python train.py --n_experts=32 --hidden_act="squared_relu" --router_score="sigmoid" --normalize_top_k=false --routed_scale=2.0 --init_std_router=0.0225 --vocab_size=2048 --norm="rmsnorm" --norm_eps=1e-05 --learning_rate=0.00267 --beta2=0.99 --batch_tokens=32768 --max_seq_len=256 --train_tokens=369300000 --dataset="wikipedia_en"
Below are experts of layer 5 (counted from 0) of a mixture-of-experts language model. Rows are named router (the router's row for the expert), up (a neuron's input weights, with its number) and show model dimensions 64-95. Each number is 500 + 25 x the weight over its row's rms, rounded and kept within 0 to 999. Numbers have three digits each.
After each expert's rows: a language model's description of what the expert responds to. This comes from a sample of Wikipedia text that the model never trained on.

# expert 12
router:532468531551500492471520535468518459537504490514498547518493474485501498515507492506508538488484
up0:505495514542531495496473500499469512503452475505483516494466505480487480475508538496528492539513
up1:505539507499481540520502456491486466510490496510507458531497465506510498493454498453493559502501
up2:503499427517484494510522507509471494486519490522523522533504480472489482505481480495478532559527
up3:467528481508409492525485508463480496493508471492501488509503456468474521518511482510504504497537
up4:545495511527552472527508509552515494489529503545514509508481497458512509548509526514484511498457
up5:493490523523513510507546509543508479499511543505492504471471532470484521505456513488513472513548
up6:511449484516530495500508541480528488536540475479455490554484478526503517501485504486489539439463
up7:506511538522529533468501474494522501498534525507448481501485498476565499501546497491529547495517
up8:476417513544475488498522522543497519468485533437523529487505470479508498488521505488489490523461
up9:474513495506504511487507553537541506570481509494538491481481523484518482533517467498545491490503
up10:501558507483514486517517562517493518510493540465519527537509503520488496508521510475513474492505
up11:533503484519487503495542505487530483492467477471505511478521483515475515499510498483481498502504
up12:531460526486471468481472536502545476478505511475521466457504539502502450495491530452531542488454
up13:461494482532513477540513538494531520494473518511506478455518545501492493421470498543475477475534
up14:517499508509499530505532488530479497470494427516502503549528501515508492531523469498510506477529
up15:502486486509474498510528519448505484493542510512481521477486451506463519521505483493513514469517
up16:500466545499486532513539492488498471527512506512498534490488497545518485455481523530502512485550
up17:482497544451492501508492522514478518506531494496495510508446503494493494495455451496482513504496
up18:506550477435523518519482549485496551488502477537466488505533517525489523546493488537514461454518
up19:517497553529515480478467466485496464465499516515534515516519523492455482505458463487473511482469
up20:495463471487504488511552514514560489489499484478553508518456518505498527478514553480478487507493
up21:542514520479521494498529523483469505516469502527495495506504480469533485575544461515506497524483
up22:495515490495496451465448465518492499506464523518499471509484474503501502521490504501508545572442
up23:521519510468486490501495486472495480527514504530518471486501480470518477487493499490508505482546
up24:471470491499487503530498500519511549506456495464489490503502483477545449506504492505529512495498
up25:556509487465498512501460488504501506456524507492517506469510493510505488492524544493510487489445
up26:459522511525535515496504545506482515470503512465475531498465537500493496482494478491524492463475
up27:502461527526492500481459506487501453485537480528488516504504453479496520492499477530518523464505
up28:542505549524515542501511516519509430532540502472462497471506518428531512536486473487505485461516
up29:497515516536496536470480459500508473490478499507529518535502531489563505487526433533502472456520
up30:519495443484490516482522544495483529503498515506474483520530491575556543496508475523541515505518
up31:506538488527528460487497501499462473503505453507466468517473503538470500503478483490489514487488
up32:488501452468494506510507508488478488495510461489510519482547491499522458467487488518503494502488
up33:531468480532510504499519501538521468482499490502494543498491500507473517506494510509495475480498
up34:551480508470474514458483511509527471512478482499513536495537474526493482500494488482554472488491
up35:519474503514518520538561447523523504502500530510453514492537525521530495555502503510521503509445
up36:530503507460482488503530514468489481494488482471458489438564455547544460508496540485496503487465
up37:550498495512471507522505522490499505512538532491504524493487482526511506473488492543535510522505
up38:500489512488475500489470516491480474507495477460489497506528510489457475487497513508543553508508
up39:489520460489523490490508536538542500506465537513536515487461545479483498461472527489465516488491
up40:526539558465494512545466489455521454529495497565534510508512470442501460506469531479513498496477
up41:479505475504495481466477555476447463546542498533475464491499498507484491447547553485495457496477
up42:497503539527446511442525507471478470550478514487482464508501461456500480510494524486515478526512
up43:494475487551499470464525501492508514483479508518507546516460518502510525486495507479472518535503
What it handles: Verbs after be-forms

# expert 24
router:520516503476472471522477525482483512496506520487474512507533479508507446462463496464535495507497
up0:532500545525533471523528496502496518513504542450519533546486504529474529467521512514457481509526
up1:508497469507539509514543551512534476482509501460521511515517491510489483531476498480497469466488
up2:508470531493459458459495533512515515490534487489473502505475479487510530480489495482534496489436
up3:541519502494483502518536531473501498477476533533490534520477501534507479488504468465530545493498
up4:487528528508464492536495512494563546484493551491477496496515554459499506475478508488503477497488
up5:471516529487524473510483490505501465449486523517512505498467462516494469503482493485445485455505
up6:504475479494476514515528488482491507532461531512542468518595535517501477531478481509496524505510
up7:515466493512513478483530516480492531524512498508520545491510464517494454468499545500474500536517
up8:460499491473479518493469536462496472506489555487493540540496470550490492514499480528506455493452
up9:492547532542489508511438501477519497524538483501432510464485503475455509453538474505514535469496
up10:502529502507554495535512469497518510497503520468542519543490474527479498486497487475553507535505
up11:539526469473508425481528538486494505542532538482484531478510532519500544528461509495513514451493
up12:534483508497484499473460493524524469494514513501504506493455532512482487552495488497509524498534
up13:537500477470463511535463509501477478463510532522484495487511511493558487475452513441508489473520
up14:516486553509494519533505486463504510460481524543502477475486479511488505504517531479527501496490
up15:512443446451524464502456508497497513518510452477531481535505538512500454501517519457527464540488
up16:510527464456444507485512499512491519487473514465470527519489488491502504504503501477543530504473
up17:516548551489501519472534475498497500524516524555481517512476505519496505498489484506529477491441
up18:542492520493518448458459525457504497518518526508462524503512501520501466489515465514527469498510
up19:489534525453493502485534537521488482530514511527488521488497488516526483490456491519492532554476
up20:483490531511537455549500555502471470462512482534461495491503506504510477477543506464506457458504
up21:509481521469500505523519520564490521441503486457501530538504498468488487449496464506471545522496
up22:528462487463504487469532488470429519499523492495440511499484497529516524513497456481492525486493
up23:486475457539484512458488500500522499487496508501505542509509464470483543476536504525541488531517
up24:518459542521456487516527537479512463533520523521469495452502486526550497492511500503549463439501
up25:464502504515500466485504488514509546530498540505523511554521466494484528495472511512490433507518
up26:489512478553408508483526520438504455465494499546526455529521516543512504485518542491488491539458
up27:503513476488488486499481528500522502496482537485530493494468540528496502471505508540536491497515
up28:492513475480533485469508482462505506431487482519502537504527500493517471492462516502519481498453
up29:512493475553530460487498512500513529458517516459481502490508506451515523470494457497481517489466
up30:489476493473467498498495503477481481512542484467499497516523490519530475484461487487523524517543
up31:492476434508481481504477509451460506444494543512505537534551452508522522471484514507473524495510
up32:495472494493485490513518535505480481527498495482559522484498481538499488527509482532561522497522
up33:529478456454494511458530493501462510506477512508498495538500523488452525523504528505535525514482
up34:478503537553496461495526453499444501512520523490469458499470508499488482457466497514491503529489
up35:455521488503537482518522561469499509462489498482452481501553481461525504485490486510529506513493
up36:476512452492521515504476510510458525498500535474517472483532499493490461500500470508531516556505
up37:493514528519488492532491451506502480532478522480514484528527516518517488512475477481488519495517
up38:495492451484499455524458478508493484468498519471462515499462511505530551496496495496465510485472
up39:488515495504480466530531502501453484506460511541515476489522462472516496502516519490479505498483
up40:510472518498517502494486487543565494522492509473477463539479544449535493521537537505511500497541
up41:504479462499503530516502528489532525516468518483511525509497518552473494477494519513533483456496
up42:489475560568521493467509489486529521507497495496476487537483462493464512526520510495482522525489
up43:468530501496514501522492477515519470448539488505461484513512502492543476459513519524484540509479
What it handles: Prepositions after verbs

# expert 28
router:508508479488539465502454467469468496477480468476492514501532515520504505482506483565469519519520
up0:501470505453459464497510463483498510491492484506447474495489533582509479507524469500510525502541
up1:463486493473518547516533503481496511517429435487537527533539509519503479475507462482494541492501
up2:496510517501509482444515545442517544504502500508541487509481489502528436518486524513523542477514
up3:533486541469467537519478502462451485461489514487489506514505506512476493506523525511483521526515
up4:492479509523532478502505476515478501467515517479487514486491519482489501490521440517500525536473
up5:508507512511443485464495494491482504537533499461504528449533474514472516510506499513506502491506
up6:498525468481507515521497544497505495482474504500519494512499494524501529491510491526474528516536
up7:464511481500496474526537463503482513466477505523512465478478490490545480477469506518513506506497
up8:505523505478481502532470470471508546484491484513474515521471467502481512480519474467495534520496
up9:519494505545494460474475492499489467480530477437508511495497504499448476498517524479475460525484
up10:514517500524536501525464495465495514503498501499484513488522473512503526463487432506444551466506
up11:529509510496487502491468463477499497532478475507482496515527507517516480544459493547512519525502
up12:467505499497500493502467504484497463475495493553521486500529491486534443478492497505493506514553
up13:502505503479525489489526478482505519476529468508503527535522491488496502505494506505502474500508
up14:481487473493511517508494496510462498501499500469479525511511477490467533449504479512524501501531
up15:485485498514524515480501513502490501525529510508496498485544524526518497493485500538504530581493
up16:537498502539495482516463438485493477493493472495472477553504543485523498500488508460478493502494
up17:433522477527493492555487502507464523517461453490488520510491522536470488492482479493499462533491
up18:503516509483496503521468494456517487502469511487532486537462526538512487532539502486528486522469
up19:535499514515469471480505486543521483487487486540509517554516484490500508478530486516517497512489
up20:504560494516491484507493516490449513508499473498503511463491495504539488497511520478499481496468
up21:484486482514500469482515500477484523441528491471533504493562461583482475512522446483484494561482
up22:522509507501561460497553457527485510530479452485522496480533531477482521507516461475526512498479
up23:468556499482461528495490486545480477472514495492500504506501500501505504524467527508501526487502
up24:530531543545507497519455456527470496480501461472515469504480568522495490490494528479514506523494
up25:543471495503510436550504510493478538500478526478519531472486448515519520503526483476474499487504
up26:441485495479514469496489496492482444521481567496541528403482486501511508483513475516502442536459
up27:537484468510499510500520476503494511503529488524488492506494470501515502491564522537471549501487
up28:493521467478500467505506508503473476481515488489466538509519488491488525522519505554530525499527
up29:479506509505513458464480493512540515490528490513477521496537497496482475461477488490517459511458
up30:503526487495467467514472493522503528516506533494491480491508511495439523512482520518544556521487
up31:504473527479466473539495497517468471533565475546483482504532499488537522528515495533480479508520
up32:496560530499473532494530469483462473519453517523501480470524506478495494539540502489468521515538
up33:502495496464502498502469494506492519487496463527501509543470440503529523519516501521515436469464
up34:514514507531525509492440523507466468467503488489513485513508472511498518510471517494468546508481
up35:485517495477479485535483510477485547524490503481506501513491501531470440471482530535503525505537
up36:497467464515486465480467517543526474468542525491517510526494538553523507503508471491501505553537
up37:494537502528461520529514485439497508473546544501531507490517486511500509458458505500446532498508
up38:543472527517535478476483481472538504503507471444511498489459482500526530496514533547480518505537
up39:461483477502493535483495483459503510520529471526511509482466475471539498505493449525501510492491
up40:538499482503519493544475498479476441545487502486492538513490535448525474413490534514525467510456
up41:482498512466521496539534510456512494488541519498477471539537510471498511469475520482485503533512
up42:526476533469504496499500490478496485505515506529493474497538485555531487472475463516510506493472
up43:503504512492518490475506520481475514493502496437507474533522475520484513558512493499492471461434
What it handles: Headings and k

# expert 6
router:486516510502507470480454514514481500513538508460491531538515468532512499476490492519534532479463
up0:500462532466473439491499489487499485528541525483440527488476518479449449479530527507486485504534
up1:480456491505500507484485511527526520468485475488522520513480501532508497505496483490490499462510
up2:476456502521504520519489504507489513507514502473500499512513485502525524509495514483540529492464
up3:487515514490528580533506480472511493485489492503496514521487513538522476508441490487520503493494
up4:511493471542510522433550526514474474518504472498457523541456519502465518500490464537500478543448
up5:528505508480502551523417503526473436558511518519485509507486475495497465497478488507503528516536
up6:511509503506449497498542499582473506540506503467526502520488473444535494489500540521498508496461
up7:521530501500475451516515540528529502512524514477518481514535505501499494491521488487481511468490
up8:517504501528525494507503486511510520550503495480515531524508490548491495450536466513505459519481
up9:505538514485560470505512481491517465547510535491466518474470531499531481527539519512501528507487
up10:520528510544530526487460485504486495485530540529516485514516477511507444504455511521546485497477
up11:522499497498497483506503507522471498536515550499492546453525504520514500474502518501547484476455
up12:497493505481506552487475491447517536484523468443489509475521566513525468519538509500510507480478
up13:514495471510499548481518470495515484475490487491507454489504497512498500498498464510500471497507
up14:478509443496488495500508513503499512473497533481556479488466516462515478456512502448523520525506
up15:465507485518550490476503475546562545510478468527512498497538519484477472512489483495504514492497
up16:515515546530514501467480491485537476500510468532481525501527442533500491513493497548504478481494
up17:511454544496476499453486478500531543503489534492446510497497453491491476524513454509513507491515
up18:477502526485507506521474512505514480510525554489498511477533508492486483488463510489483533479504
up19:478485516486450489513462493507477470496489506518510542464514538503483491499500480538489523466504
up20:535485478509539503482489529531495523508498467493551495497475471501526488521482478487512447520516
up21:515497505529508488490506459500474574513476534493496504481511500544545479452508503522471451504515
up22:487489484505494488501460470486532461557529521519503520517480459481504477494502488452493467517507
up23:460494530515483525442478499488438489465516491467495523453513512504514515510470490430485467477541
up24:470488461489488523468515475499518499497481487479499544555487488464473506464499500471550484495501
up25:486493477493500507527501490515473481479533505496435548513484530511495492513536448517500508507503
up26:451504476442538471472500474512461468546524466529465499512500473524511503459527482503512541506520
up27:522486506532468507512530525542495481506463526501494535486480496494498506484505479524447547436478
up28:508472498497480514522514517491514489519505533522517460477523495515457508510467514485502499534495
up29:481508517507484532539494500540484465512476455510422454467506476533558465505504514447521521494459
up30:476558528519462466507497496484498489458494527530526507490516513474479540563480561480473517512488
up31:515533488507454478511480472451501530505506492490523514485497498461509482499495482503506502501485
up32:511510461487518463504467473523516459522485478522483538512527441516498473492467556500478525512508
up33:503500489466476486476520473467490476471534445493494487462457515505530481526480541514493526472501
up34:509509522459492439499531509550497534488498507501525510460439533516486500490514472551509493488480
up35:499508491452490492528537502505474477481495465471483505518465504476526518428513534473502533494474
up36:472530498491523456479493536528516506477500483526464498536541500444549448492536533457498559491513
up37:453493492540502506522540513536537508490469515514462493543475467464485516510516483507463498488499
up38:480504515516469479485473521484506479498522473483504472487531494493477509485506517489513526507481
up39:485469507491494459546487539518491499546472541516490493532480489490537521518511480533459565465475
up40:504451504488491499517478507465524460516517457481513494526485512481481510542517490473529554524498
up41:484550508521484502456471476508518542491429505496485520492519510483482542480499485469476556485526
up42:495479522520480519530498487471564502542505517513537494491491467522512486526472527484517542471487
up43:513505536494512480459469467503479530499470457459456497529512556489518476498477486512511520470514
What it handles: Personal name syllables

# expert 16
router:508484496445496478471484447494476481489559531506434498500519484508515527521497497502507518465518
up0:499462499488488478510530487503504497534490501465480479497469527454471524487489534476517496486521
up1:506488510528484534504505514514507460502542514518505515539503483505509499492494539486472512484541
up2:505511478480523444511533493503467541559470510519458487477447508488477529511535535554509468516456
up3:494467501531505530493516490472501435535490463514466464470489493450451494522514455502534512518549
up4:486491505423454499510501515454497540534421489485504526486513493554492503526513510516513479534465
up5:490515524541496513500478463464506505523479492491501518517519475447495527485480478449521510494509
up6:494492499500492506469515557475477477450501505517511496554514525493491521452508522504526507469493
up7:493528470463490468477503507509534519516507542519487503508543497491514515488495495528471484484430
up8:500536506463491501521494500507515479472533485465503539509484565478459512531504464523442491472499
up9:511531501503519499527474499490473498455487532534468521538530509555499464482510530471536528500449
up10:490526491494439508503520541489489505500478478542536524498497502519514452499489534463502503537505
up11:517511489526509524509477450482496493468492501515464532524485491495470501488497484499475501476483
up12:484507513469489519495504501501444483528563462471488473502498501522465438495552500521506531510473
up13:515488472499490498501508468500529470485520513475476467542490494528482517487527471483491457496508
up14:516497516522523495479465480482488522480464493484514466512468520465462429498503521490462489487498
up15:539520508496542467538533529460519517474497491557521498456484521523507501501487470496487489471527
up16:524509562510528456495472498534487476522470532483524468480507525488503526514465477542548507439462
up17:496512484466554486487514494485519508498560499503477491487483500483506517487504438513518481514491
up18:487544487461488516520508520544490515512508560498464542460526506445516470551456469490504451524433
up19:450509501476532503461486502505518503528529501504498490524487511485470484528539466487485499507535
up20:515467502503495512489491504531471500511526519461508518531486481477493531492517500579554471509552
up21:491443526471489539474508478463484501525479486472480509501544493434484445469516490490494464468535
up22:479517487482493503485475488550504512513487511531464495478478485485485483498519513488529517459501
up23:469486497509458520500515505491525497465507520493499463483492508465522488522514498472471498521521
up24:510451511465531525488484524516521504506505511460445519492517447513483513508491516527533482565501
up25:470514513487495492489549489499547492454513472543530443494503469527515497537492515487447544539508
up26:504478461510529462478467493472492508448518499473534485496496482505510470515498516447487487505468
up27:456479536506505466502521491503474507513512489462522553494476516496489495516469477523486517477470
up28:535491516479471466529484472512496474533463504525501444498581507500470453463506492501496514492513
up29:527494487512450484528472509522524534454505509498505495511529479511481547522492478516519556491486
up30:502488537426467513444531473464518521486521518498498535518502478491519496507472459494469473442501
up31:515510503487489463526549530468507497516517446469495450493511549528499543513460473455507515463501
up32:526488501521507486496527482560489523487495523507482472520518509517496522482475509451532499510484
up33:523487474493509476478487529487494512498522531462477530455505542557492533494524483498487497547495
up34:503534524482531495473502497482531480529493518533490486491496483429547538575498502524539508516525
up35:518533517463483466478443496480501506490487499490486553511501451505498465490510537521477475480460
up36:483511507481466489491488478495490482526505506481573549419476480519474511452481491534498483471487
up37:470540495474461474470516505512510502519478476500525470495468467459483532491527471477519501535525
up38:443501472502497497544492485514554480515502551512445531485499514522493480490434483518530475511491
up39:527508511437506483476521520491453499507544497502521506488584463552491496499513488535486468562505
up40:482482518489532510498506475533495516486511514509488464532556505513557516463498532503522488492472
up41:494501508469522459526492472488518469489487528494494474463507513467555502520478495513522521461512
up42:515457492469486503481498502526508499492494540520451474506468525483527462499522500460492498481522
up43:491484461466482502516517488532550467462531519499555533490514484510485509491463530521497509469510
What it handles: Inner n and g

# expert 31
router:531478559498519503509482477482460467501484533521505513498521515503484489512498486510512512474504
up0:490556491468515540487508480480459479520473491550488512514478502490483470482488552493482487500499
up1:560498476436506517561532512485455535465468493496495504486524519492500544468477529513535487464520
up2:474495514530464545515507476514511489488473494523482490515529502517513556532499494534536464483483
up3:516485515465501508504524465510526489488498449459522455535468522496476509498502487541514526495481
up4:483509519454484492492535541503463535514493537505504489490488499529505526531483463493486527503449
up5:492479493466486482572494495502532519488481495539473450493505501491532482517511511533501521515539
up6:472531483467495484473553507505476492528506486513509492543484474487551486543541480463517493459504
up7:463463556509529519469488477512491491495492468471506461569446473527560448473507481533487517506520
up8:506470534526525479464507474467494549483515488507526444546549490516521462491491545529494499483506
up9:460481495509485499516463494493463501564476535490507544465512480507514499512512459475503522489470
up10:563500533494482454486534531477510483522518458504505518465461564516503510538483484525497485536477
up11:493486516536495513484497474504487490550496467506496469476516529536502494498503467473504483517548
up12:463505509503473518489487488506506500539517551552465513491505524480530473493523464518478482533550
up13:465480470465501499488525490479484499478502486515491508532479494538476482488477530524468480504505
up14:516482537535487491504532467517479463499508488507488502516484490500485503476485493492496435510486
up15:545467530536509497497539490502492478497498504496517542499514514455514503496461446484493530478467
up16:505503479495500479517504504532505487534491516505466525512470565490550492505482461487462459521505
up17:523525421450512484486489508490476513536500502508500504544498538491500479477473463499539508543517
up18:536506529481495539491466505483486491499476481510482485498523541496469474484549489502540485485513
up19:486449499488516498475523481470485453485485500512535496500470493512514487498487451504524469464535
up20:463541504536515442501535505472499483495504512456497488527518480501499492515524502470521478507485
up21:527484479501492500532486511502486486489464543535534520508474494525509515507496501473475512515514
up22:506522505457480497506478500466549485487503531516516515503560511465444490482459488502508488485530
up23:494522562494529483511471512518494505514488494528492470435520529480459536490481509507483510498494
up24:533513543510518501538454495496504438509482528530499503523507500504491483498499490508494510494478
up25:486461526501505503456516492487494518492502503508496502506520509451463514510524474533501479455489
up26:451484491506518498496534504477501470503524496533503482503478511489522477559509549461487528513502
up27:511520539500531469502527527560486517484513511513491517526507478515495513496491528491526480501489
up28:504502511494449497472485518457527495506519499502504516452458519482526510486511539454533506521526
up29:504470502492545508518519507513473538510496520505515532458511492526449528549499497462501490487488
up30:536494540483543540477516487472470485473505520511469480484447519486480428486500501507523494524556
up31:482504490486507478477449474521492485503526470442474544480504525479552465530501477517512516485524
up32:518502479498483552509486495481488443509474497494491494467514491496514491522488503459500499484463
up33:521521508538469507528528464495494481466504470536459516485486511519541488522525452550541486538466
up34:508486535517473501452510476460485536497517502508471512529484514522530518509465491474499503461505
up35:498520516506484540467468457485470507486533468499492487492495489480486503506483520532474527523470
up36:527452493528508503521510487496481512498522554488477538520526469506495550557473484482510482475549
up37:548479501510507499507436465520520496493515486514494518499459537537525472516516490526510489471460
up38:520515531443541475461524508525486490529490485522550516495471536519441520479467491495521472495462
up39:513510510494489524540487535495541508499491535505487524542495499459455511525510513443526513529495
up40:530506495452485491491492500531458451490514435496514510485488519473496562487501494500479493496515
up41:528529498474478484522486487509459560489491502547504505503485525520475500492499531504534507513479
up42:529515504484508509539511495478495510479536464516470478513526474514510487489482486458513521487557
up43:471514459505511516504504532473496468502504517510468489551452495475523485472466493550528502458449
What it handles: Noun suffixes

# expert 7
router:508479497486526451489522476484487520459514473505471540518491490482510506487528476503466556475477
up0:447496474484517480523543509546536561490532490482490489525466507478507535495466432503523502507462
up1:518493450502450474487521516518515515512490491493542538471483485519497475499510446541501502548534
up2:478477492475533528495527494462468514463492543502496532527453471499522494465491487475482502461537
up3:488479497528485493482495471427473480473497469506518467539491506495503484460489518493549530529517
up4:524510472512506475491517523513486519493497505506478486513499481506542557486495525517503559486489
up5:503471520506461501448534480523485489498466534484509477560512521522512473496508486473530512536501
up6:514539524497527457482506531485490487555556504490493485506494512513521484502545481486492510476484
up7:521537514521551496486471491507538489488511470516467498513484470509495483481507435487479521482488
up8:496471503473486491484540465520494486533472466474488464501536455456481483531513422497483455456500
up9:496539529453503496549458553489491459495548514531517503527518510559503511542481497516498523505479
up10:548491488524556485477473523494446534515549469477480515526484519507534518503509503516508487541484
up11:508518515457527510473456477486464486500479490512497481517476570504471506494519474515485555494428
up12:492511505497518495518422504493549504463516500480460483468512513470478506514478476471513539521483
up13:547485526495569493525477512481497467509490463504523517511466568464500514492553475492515491487474
up14:476498490478501491479523471526487500470483473479515508495509458506504453480537509478511471475469
up15:499523504523483527469504508472528523530510508490457490511527518494498527474487496493502529470457
up16:482544483444528499468464517500527537508536539489491535512478502515467506499535516484474508528472
up17:470462473478503495514477463511444473482451515488528537439516535487485542488497440512482510499441
up18:515473502475457498470497528512514457516465506471484494482501482535494533491518506476506504519516
up19:480498500471516480490525501505532515497508493526449475498526485541504518471538528521523457530463
up20:477496489500518540505510485501483504520477506480498503477468472468507525531474460486513501443492
up21:479481519516502495518513513443475513432520527515454499506502498522506505514538494491452534526477
up22:492491446480516505527504495476482498437543512522504535471506535493510502517531511475505512478500
up23:524471495477508488531530458485460473528508522550490469512499508508511490520520496508522500537489
up24:516471475542510485474483495451525504494474490545513503547474503497501485488456520472475504487469
up25:498502451529483482480502482461506489505539503512499461450494510469491535475513515515489475461511
up26:531474476512466503498505537494481498496545525515530484519496507446518544481507451512568474526492
up27:488502438494481452489524497536452515499519509504555494516500535538515524508487507539542516471507
up28:491515453450507457486462511516529493499511489495466506474525522505521537469543471470476523504473
up29:495469522498473488495457477460491482527450490490527540505463472495474459525457486507506508494488
up30:494490499514488497497514490537473529510485502477546521499512473494497546481480487517519476519491
up31:472469499508571482506534502463491551517504461487506518542495469507471500495515546490483538536566
up32:534511482507490491493474506431497502490508464541518542485464494489496467520523473433494493545524
up33:544481465522465515531461489487478507514513482523487508498465488515514491491522476540454509453517
up34:443469538481503494450578487482515473499560469517484535489462530504518502502521508521517494456519
up35:430498507489452495523567492520488473530476494519467521487488479503541523503531450507504476520504
up36:539514568463511483506502500548527488490486517480487508495514518522498517508477512531530532445462
up37:480500517506500497516495534457506456463491479531487485523443496542508526489525492500469471460533
up38:467523518488504522476491497474532480511478504513531504513498522506502502477540533460490521481507
up39:523488474503524479507509497547531510471501495517501486495490512519512486486463514510482574499475
up40:504481494499541473485494504490508521487523482484524525507503511499514525523500488476478534522513
up41:500508492480507454479483476527501494476523506511539481498502519504511487472539503477461452485512
up42:530484518521509453476489458561529538511487500505526487510518490509514482468514469470463478482474
up43:482495486503541457520532478516514516472482508462515579498487503509493491541455533506486496519495
What it handles: Name-start syllables

# expert 17
router:555491527516484506498502479468485531488487516513487556514492506497478510529503492522549498464483
up0:529539489528522468510468502509507499451544508532493578504500510478490494480505501518484489511475
up1:553510500510477491517566506496490491492525490518532494509533497478506466508475471502524506489527
up2:499536481480516474482481557505528472518521520513494527539444560492544524479500471514491506468488
up3:495474523523503499545488513479507474511512529459498510533456488540479488518502512518501519466496
up4:467460515498534528472519489487492473467469478500529496462486505517516468529502488518480500484501
up5:505511505489455512523487480500469471469542449471493505519483475495528537503455530488494472521505
up6:521468469525455539469461453498515473536522491437512532488538531477472549510492514488496533515527
up7:521469535542549511510529519446495522514508504465539505553472501492534520492455467517529484525485
up8:476482484474486527488536565492531522473531484526513492489497512489485529500475476447521523519487
up9:523486513502464541530506563508513490487560500487532512526508498468524466504498505499502563485483
up10:497453485527474488508522490526488499480515506493462532489494522504507466480480506504514479489483
up11:481488497508519526500518474481504536495474513499488519568511513480515523461533515469510491493479
up12:487536518520520478468496497482513506501510548554482505520499515551510500499470503485507476508486
up13:520534480517557482476540518491480540480518485506524527489500486470519507500470514472536520504521
up14:547500514522466520518535501508500516487483516493494508484476477502484531534451477513510510494539
up15:481494489545506497497480466509510485494523513528508510502508497465453504478498499500463523516518
up16:521492491499494510449515515486504531490480557508521507433510518514503512491527495478533538484457
up17:489469507528539508510460485522525521509467500527510574490519470488484487503549491483517486493502
up18:490526501505510485513473517500526470473494475484514533511473497489486553528466453501486528505511
up19:515506490515460499514496498480550506472514486506507529536520524495542463473507507512496497522549
up20:469463503530475476457478513484532491520532507510432483477483481507477502515527496497442500505521
up21:511524506478544560501485510469507449529500497535510551513534540511467518475509486524428488500496
up22:509497459504502522496509493506545515486532517488496480490487514517528476514534493449480462502470
up23:496476516503493459488535520548496541499525471491513526473536450478510484481485503480490489455528
up24:495523517508509489453497485528482473527536475521492530527483492504459519494520516526501499525548
up25:520459484477520497490477487522522488479520486517496521468446521528522549543479530510519555497460
up26:479492539545527504452543501482493463471486517539482568495498510492502549479469490525517497521467
up27:498475486509495503478541449461554464497499515503541500465516499478516524510494502494511494501495
up28:525518491509468537514507483474511506487514502478413527496510523495506529496505535520506502489498
up29:494504487480501494479466484472494460501462462520484503512484537483501522529519480501474533559521
up30:462513497514474460483509524502483443489467483491510496431497490464469503485455488470510489500490
up31:512475515521465493516482511505487504473488501491481521488511520506548515523497523551529511460529
up32:505522473499456499546493521484490496448448512483517461519509500452490513537473514514501475479518
up33:551494528533526563473470512453530483477531476500512520499524527514502462492492543488488566453492
up34:474494522489473519529504509502529469487452541491495510489491517478464546528514490507517508485463
up35:467504508489515517489541502514490524512511490511534505494482447495515485511508482546532471511499
up36:513504523474478504492463518517477505505494550494515480513511542495498475552482496486516517466480
up37:478477489474470485478534521521512487550492518524497536519476505445535505477477538492516477511554
up38:498523499511499525511517482534538510550531510527498502559496459490468501527533488530480478519493
up39:528510513510564483578508529507513511494481510522529498552501504463495486540505515450494510490462
up40:464501551535488470493503472491533520503463476505483466494509492522497491504444435514534516547521
up41:492500554543523498513512503502515530530469476510488455528492494512482487468543502461484503524464
up42:472512472501507454540540508449508533518478550491485496503532509485529495505502568477490478506499
up43:512518515462475483497492495490547458537515523481505532557473486500454493548515506490453512513492
What it handles: Word endings like -al